config = dict(
    n_layer=11,
    d_model=192,
    n_experts=80,
    experts_per_token=2,
    d_expert=96,
    d_shared_expert=0,
    activation='drelu',
    moe_layers=[1, 2, 3, 4, 5, 6, 7, 8, 9, 10],
    router_score='softmax',
    normalize_top_k=False,
    routed_scale=1.0,
    balance_loss=0.00767,
    balance_bias=False,
    router_z_loss=0.001,
    init_std_router=0.0168,
    lr_router=0.00137,
    vocab_size=16384,
    norm='layernorm',
    norm_eps=1e-06,
    tie_embeddings='early',
    optimizer='adam_variant',
    lr=0.00178,
    beta1=0.95,
    beta2=0.99,
    batch_tokens=[131072, 262144, 393216],
    seq_len=512,
    train_tokens=942300000,
    steps=3914,
    dataset='wikipedia_en',
)
Below are experts of layer 7 (counted from 0) of a mixture-of-experts language model. Rows are named router (the router's row for the expert), gate (a neuron's input weights, with its number), up (a neuron's input weights, with its number), down (a neuron's output weights, with its number) and show model dimensions 0-191. Each number is 500 + 50 x the weight over its row's rms, rounded and kept within 0 to 999. Numbers have three digits each.
After each expert's rows: "gets" lists some tokens that make up at least twice as much of what it gets as of all text. This comes from a sample of Wikipedia text that the model never trained on. Tokens count by the router's weight.

# expert 66
router:440433464497407558461591443452364523436517453538556444554548450424463487447448534457449549553514549476550433446545442481443550576538441443423510478557557464477535564546550449542447450436449546454568438545445506463520532477447562572483548565531470562556492458465513555469575444454546437546460565460551448453542541461550432471463546525530545460561547551456471472540539448587552457444523574451433559454552533575429545555453436555491460442468539528564475457453444557543458555570535556541548554554552562445448561519555532477493461456457465450541561449524570500452457464455440467453
gate0:490515512410540553475562349460524538502537513484547497531491433467440542453392540551397561498542586460462500374545430480403543571519444480460458442466501462484538525541501519505455508562498484382528551524455521494570584445494459548503559505605555542571399433455519581518477478518507456459418579492537529459559463536480485417528560552471610498546529566467408375566508574560482491467523508478502497507574575527480475573470482540517581509493460468480452479504529537520443603483492555559530484512478452485485568478506471446482410436402496445547547482587514509468515491508587467548
up0:447455522474461485481571412476474515525536512514550531539473407473423539489491533565410597490511544472513489391529477491405470567544453466431482424399550427472504553525511513474423496550527491388534517576466504449515561428496519548513545501588520511524382461467494548538510466478472474456443548496567510458600417604523477368539542573516618504531537582463406396526510583517513509529473527486472529480581546540455508560484547580537634508515492451510502465529499510535479570509505518540586501527483445422433517483440512440445461490409531397524559510571554521491484539517565463544
down0:510481484558511485439561523442485536479469438508525445454550539459455493536467481438471467532443483509521525500508501572526454398488521577492445525438515495517547552533580516490525573554522597420372489473500483528497508552510439516516570470452553510452518525495457569570512448512465423534439553461457496519480564504567562485455473371521440453454529538522576541541442573578397516511453586443465467458518540527591515544510380567543486549469453427470478541482459459523520517563535525476487503453452460488548535586533541484567498473508500359529488441490605496524531461502577489255
gets: " the", " of", " The", "|", " a", " with"

# expert 63
router:472485435486489592482528407481494553469549472538562472591489411520447485441435519512406510622489577456577469480536426466484588629544497432490487485535481453409499529568507491589473429529414496440490424558508499464571491494446540539445577521551453550535469479447475577466541463461471483553378508462597508473557492514512498531500486541518563442578483505403413480519501415506520498429517517485410523517479559489510583542523455495501539470470529576532472468446507571538472613545557528560526523494634540523520510539485508436522494470429489436516474401554583472491498486371453421498
gate5:509482546496515528459477502544499401513504455418436477493450423497560490494425432444516457448447516543535614559470507413508632513530520484552438521458443550468418377475455432476519460527468526455438518511557415540572493505515533461495501536513445434548511526510451514491536560463459546469491478563419549478428476560412565509547442618538459558438516507514577553482420480466454521512603478509493466436456527484532549596545569415516508535615539495480550560565479493551546432534511473426584467432581500531526496476513581457441545602540522507482474472491641470523531474500390510569
up5:518488555461478543423516488486492430448491482412489462501447464542505432506409484457525460443503503525507565515497511399454603552508428492501458488539543563418451441499522468441488495484445570432484530477465435550558528492491576511480520587492423453575508484546519566511594505413489561461485505581453513492557448516439565473497473612539441514467567548559660475453510513509433469432655500515486481452454500507487583523561490455488456458533561467502515523542455526530588534490508537439528454505574498491545534503541554470399456596470429485555489399502632517532481521518348467588
down5:519511393606416566556515521531443384569534611541473481505468472450514476521542477469528532474528550460493526502530508466545509483512481494476502476390481516513482547495480486518482476541515534457531507461497492533449425540499445599519560580570560480416472483530556440534350595474511558536481526574494530510507527472529607465467486477457451512470479467491574538454528528480440488553439478442536497497515576553488582422545491555475303571462541488471503483514427486559490558540536397400536494370475476521517543557481493512501458555474590483404473443397550472594545437469552449481
gets: " |", ";", " ·", "|", "AR", "IN"

# expert 69
router:438427460482412558455588444448368525430544452540552440558553455440446467444457538452453543552509547469542442447548445476433547571543442450428524462563554460490541564546543450543453453439444569464540452549448514462517538471445560577473548563523466558557481446453524561461571445463543435552456561461552462454533562453547441487465538529530540463554548547459464470541545450584559460438527580454440545453550538570452553550451441554484463442454543522564465451460440561543451561568532556538540553552553562447456563530550558480501457458459463452540555453517575473461455455455441460447
gate0:435486517521486503495478503474488558518539506553538465545535479507513530417461428452494511530549505569488493483527476606508471604477467487467590492590598479481572528549498510528474377497536456512534365592467538409552546504428575546465524504528519450507505501488519565459597482509495444492444423486490430504479514588503558461474448509524535507610449601488399426551484455542500463411443573495512460456551496568533550614466488493579557498631473555505424527446480477488538517523491486469578500556512498453436386557585537579519452414427466504558525444555566528455378507499493543503
up0:546491524474482552476594434454467582415449507536571503562540435430489448469461470494400541448485473491491471474527479498485540625463436486447565524537531446457571484526556484488404445448564487490528413538400547458509553484434564584430521492503461567541514496482546552488609483512541456457469542472539470480501489459573503467473526513541549455577510576536438451557473478544524499352496472440474517498488523602509535577403458568626585480461504590482374530432459544513510544516492491487572473521518527429447460514542507540401435484425472484563583422553455561497422451484469525536
down0:523513605582449474588524446510460636512604432570519436489405511531465531436520584455472481449478429498495546476467504502569602470391536584575507529434498438406495550505439530512485530535611469509476596499454447530529516470547578435543457485456464523566533433499522505451563512641414489558524482473512578511487531406442493495518465450503595497610497548444501544490483496467477475480467558481486394445468503548479501464569462478500511622573450497527552449503544553451478483411480454597444451471514501486474537491540506542515517428479529607460463530419445488473479516501474527548
gets: " was", " to", " and", " in", "-", "."

# expert 33
router:466436421503397517427576470394452532428510407535512445571567432490476460441454521496487528506574507465561455477549462455476544565527449494428498469556573494474512559517545440525479488482431467454603444576489507415521535508404558597456523539541464569559493463480486516500561426470535437562452560474601482471503557423560429506421588527505566479568530613493487479525498505597549450478517519459447499451527541557504514523478483522497484439517524536555491470404397551554448552548532564516587589544593579439506536527527449489464458457457449468566541407530534467470451462455506496413
gate0:414435529429419534386587441507378465515447534497506498474526452493486460457519549508480575533577497494574445506476531499566592557531511442479589469581512562482587465519425456639476410437507431462543414548512572476492520397512473605457600513512436470512406512439501547506567510424499441517497510492507453473508546440496439462545527511556512463518463505518460420496537475535518455529528550469487585535516503538411484496561523580493533495432515393548434500433454508523548484594539539576512554531495605402468475541471524478489548463454476537514560490499510636525492463470508551425
up0:389465532405431548413574400453502487439489490554500481535499435564519490429541589422405566519591546444539470469552522520564526581553488398450564483510514515532591505518495401593492365491499492427541428510470521487546523503466520606429554533494465480493528491419481563467621535430515479465489461440509448486569529446505422457524500558550481463515511526479457424509486417485493398476520541498454488577538567502485514536550483550515523557411560455534471489476417511547562522586550521579532558526516546423459488543431528512522568461403471505550529529546492608472429507509504485490
down0:424496457444450513528463466505478377532487470528476516540502479651562517521470455492502465546457432413516563615441612531450446499508390478442514579519496454456551538526444590588497530567536445516506493531462500534432495477472558553541526509470438526507563476398537543512486455446523511541470534463536567498475462499562454471519589499457468454482484449470476440502489541494567552564479426440446510525515336580436558450499501504459400545433461448567537494528550511487512518568485522373510472502395403615465475450463590468473408510574482565535461472527507529520522495559489463462
gets: " to", " of", " due", " with", " had", " a"

# expert 75
router:434411461492410557454591447450376519437519451537553443557546457433466462445453535460452549551511544465542438448551442479435551570541439448429516465567564461475533568546551446543446458450452552458560444542446512468513539487446565576482553560513470568563494451456513556464574444468536440546455554451549449455537546457551438471444542528538547461565543549459467471546545456574558450439532588455431544457549529571430521561452435558484463443456547519566471463472441564542449565568535560542550560553555564450449558521551527460503463458456464456535553450522578489451458473449464468445
gate0:456484607454568462478453535530535479492426639485494481426517471540437547551500476613548435526549461522520462509418511505535411514453516553398457515489402480430458411422577579481488501499487446427594475405462479453496468590467588481524494527518430574530500579534532576466446537481491509598496576502460541543501553421563507547511550451423485406523501427505516497531438439455495593487559446485554430475474512434554484508540467560547457540481486469450522550560524563456534474488519472490539395496443464527580541417543584479433475516544525511534504597507510486529600578466481484573
up0:424529587455510505468463520466472450481443645469498506502549450558369559538499461604563474546551510535533449461441491477499406549443496474411500529514439469526459422477610555451480551514518457430548446449401505457531490573423614488471510533515386605531502579481590561481441510463491506563451528535496551553508568381615475553537588453436479343573469421428487491545456467472540559478563464486525524458526531450524526522574435589553492510447523478449503560498489549506500493521508479500499451491493513514519485481550593500425498509515478521552483573532533494523543509486481489556
down0:523492511543517559503553517504490575540582534559579531489481565510420438518414398448561376502489501570531500490516537434552514479485474499510484528515598518471520514564442540486560451517460505490544474395487492453511491503463554560538410468506491517495458517491559595454540499527457516448480392507429416399526542539509568376546520432473504493517457474570502492458447528449607504513466484521515511602518484561545377478590538425576506569558448496538479459594557553626479463519541467520368561422458513486473535491520445531458495588430439553501431499461452423507573481436455536494
gets: " the", ".", " was", "-", " is", "s."

# expert 17
router:464524446533487527481580358463477478487532544550562497546510437478518432459424566520477548552478552469606463438555473449432535568558498491449491414492544459441537539578519473571479477451495557434540459538445482429518525538488590505458553538477444571530461441467553513449557500502561504555419540487526441505522524446503486499492592518594518454530515510392423452582538474546512507439545522488426512494521537573440533480435411527467546506473502507543514432497470493497450593488588605578568564564582517430407551542495517460484392469458398495558478441586559517467509456419420451436
gate0:513530460484523472459417422524492498505482575547454535485475482453556537481471571513483467494467510424468517569534439483454629476492530548559432571461491471401482607468526487610518545527520521471540502508519545479459449529514493478491469447498589478547452589577454432437477566498447436567479556474456419478567464529526488501494567476503532530451444484370403502405442436508504435549544515482550465513485592590432521475576551438603570564530454511458508573562532480507610555544534501615538526514545482511557492554408442483429454412497490534610441512420440470554538546447504453484
up0:468510437484481510485518440508468499460583549532489553452534523462515542465549553547469452596488520464466490535532455447484615498499524497478451564466514523453475596491566411612507521524526532499563466546540496509502459492519481564437538460507564540544463519558482477456506563504415455464464526470468443417609471476536462515450581520560534500537415484388443420347457463494480423503562514468544490468528647667385560477518501487596500572519491513537479468470467488518502559555569550528573515547541519465552470584450450430428478437483499539594454482405546457579467513452470458474
down0:454567548504548458480459436464570437412481520533490474484502487431612428519457531503499386510463550507476505516506403590493623478481449413586485504513475507475566448393465451536505532489558452533507465505471486562513401469539491416444515488487537555556430505571516503548484458539464531475427514529611493526576434548433510556415568482572500535328504528500508439508557495488485508573560480485515401449611537577619438451508556483491512543549546446573570505435537502517543521497548541547478498478430428509542452527481439432502552451486534408500577468597450471508502499470511498494
gets: " F", " S", " B", " K", " E", " L"

# expert 56
router:440426457490409560467599441449378517434536446540559452560545453439473470446454532449446547559513546471543436447551433478429548574545437439427511462554557461475537562552540444549444458444451551467552441539448501468509533486450562573481550565518467556550482451457523547468571436460538443548454560465549476448533535461543430458460538532531545463562545543458472471544537452583563453446525593451434550460553529574443534565454434558479466439463547527571471461467444558541447559576525557549547555549560571443447562525553543470493465445458462466541552452524580480457450470445448459463
gate5:524544369418481482517469517485561484493524390555555449468367437508529489443473522524465557510456554426566537477542473538508486547539459463452515525518516502550486454452603501428476467504491506469364487475525532383466496550479555522456449498531490519506451542480457488500541521432494496543500445507557532477499518475573449470532472535428493445521513573430456526560488469476567553492557547539483578450560622588536511502468443601507528430445540507540404522528482491534511480608579528519568456504546454499539638493439570518442476602486469523535546430468549631429523436508373563527
up5:506522363455462474554441549500508459490471406577534511450413422531569494505484504510467514462462514442566544492527474556527444516515472464484534499508496550543507410459620469431495512533489514476348520472510558413482451520515567499475452448537494505478482535481461502519588531463461478515525469488558518474475399502509452469549446544379466448547528589446434508541456448486563563505592539514482577502545624534522515475503459555469559458476574492538393486536493444487533447585573553513559486464511414437496616497425567524440515618493477536529567413479517609461603455483419480515
down5:598429521528509504581582393458460499548542518564487535605477512490482539604514462503497490477535477521455502502394478542548370520517523507547484589521514528520456486494510549511486486453496542509525502425508524474477519579486501507539549434404573492485400525607510526567489524405473505525554453558486581522550453589516529534456521473486506531560469453504554448504525420489466531494416452476495567550535501468445408535612554528465363505420386409460478544464483397471551521491535505480432529528518440589531402376449380518550457519583481494492466537465521501493400516519478485521
gets: "\n", " |", ")", "\"", "}", "5)"

# expert 52
router:433424497526455559514570445462504544471517406498552452568529466487458464451452535540392539566481590495527446442552383485496560592525386465480512433541530491452535550592509470580495485430408532465528509552493522424562577442483533501419550529543480606554438403461516578469528420516495468525367509420522463407506505495540432504486508510551643430538538522398442438553533418540519447413516481448439513518543509546505527507526453493501510492498527500500486499449501513563450613587505503575505522542639576513510502485523507476492506471496490486536500431516525526493492474401461477506
gate5:578501581490535487474482552458586441564494494499509681525580480568488437478548509451473557538477564577447522500588487563558544378473377485543521529553541465490598570467530449581471591572414446420469530425483525530488543529519533463498595508578478499428438463568405438551498461536502471523449477473524485545484441507505447504583464484590565505428435548519551448466543442419444523489496451433475458487467519459526509519502537479600469499582450454442513448468532558482597533493501451471467480465527545504490444507557464488558452489566575437464439523528469517570501414452568530476
up5:533517508528541523462531530493528442533504516474553693536515560480515457532493501464487622473483542595444506462498385526470513449506480467504557485645541513521565601533554438583433529480459445418436505435442474510480603505512530504498527560536464540552454481469496446450459589538463515518538516477526557544554411446534415448544486464539558558526586469565577504456556501524461563491493396459489440490464549514513585530467480501623464492510482539398444432427513565439508445522481441545555522410503508510464441482505523453526417473586556464488469524586517540496462461448541607514
down5:491468459554433464500561514392504420551540594572550449528400498517522631497496525463466420533518476411404486602516444487503546457515550525453539507395464479556557444604466575480518514437514415572486550436550569490483419499575500493529483419550547482461487566479524483452499405492442492455454516496514516423495450594466519431468542638501409455477511463507542489465460420553497545547432565522513546447547400543573494536462481396492481516428478469531463526409569527524550531499502475504503521510524547557575530525529510505431504562535488522607485536499497446424568494484413554545
gets: " |", "|", ";", " Team", "===", " Year"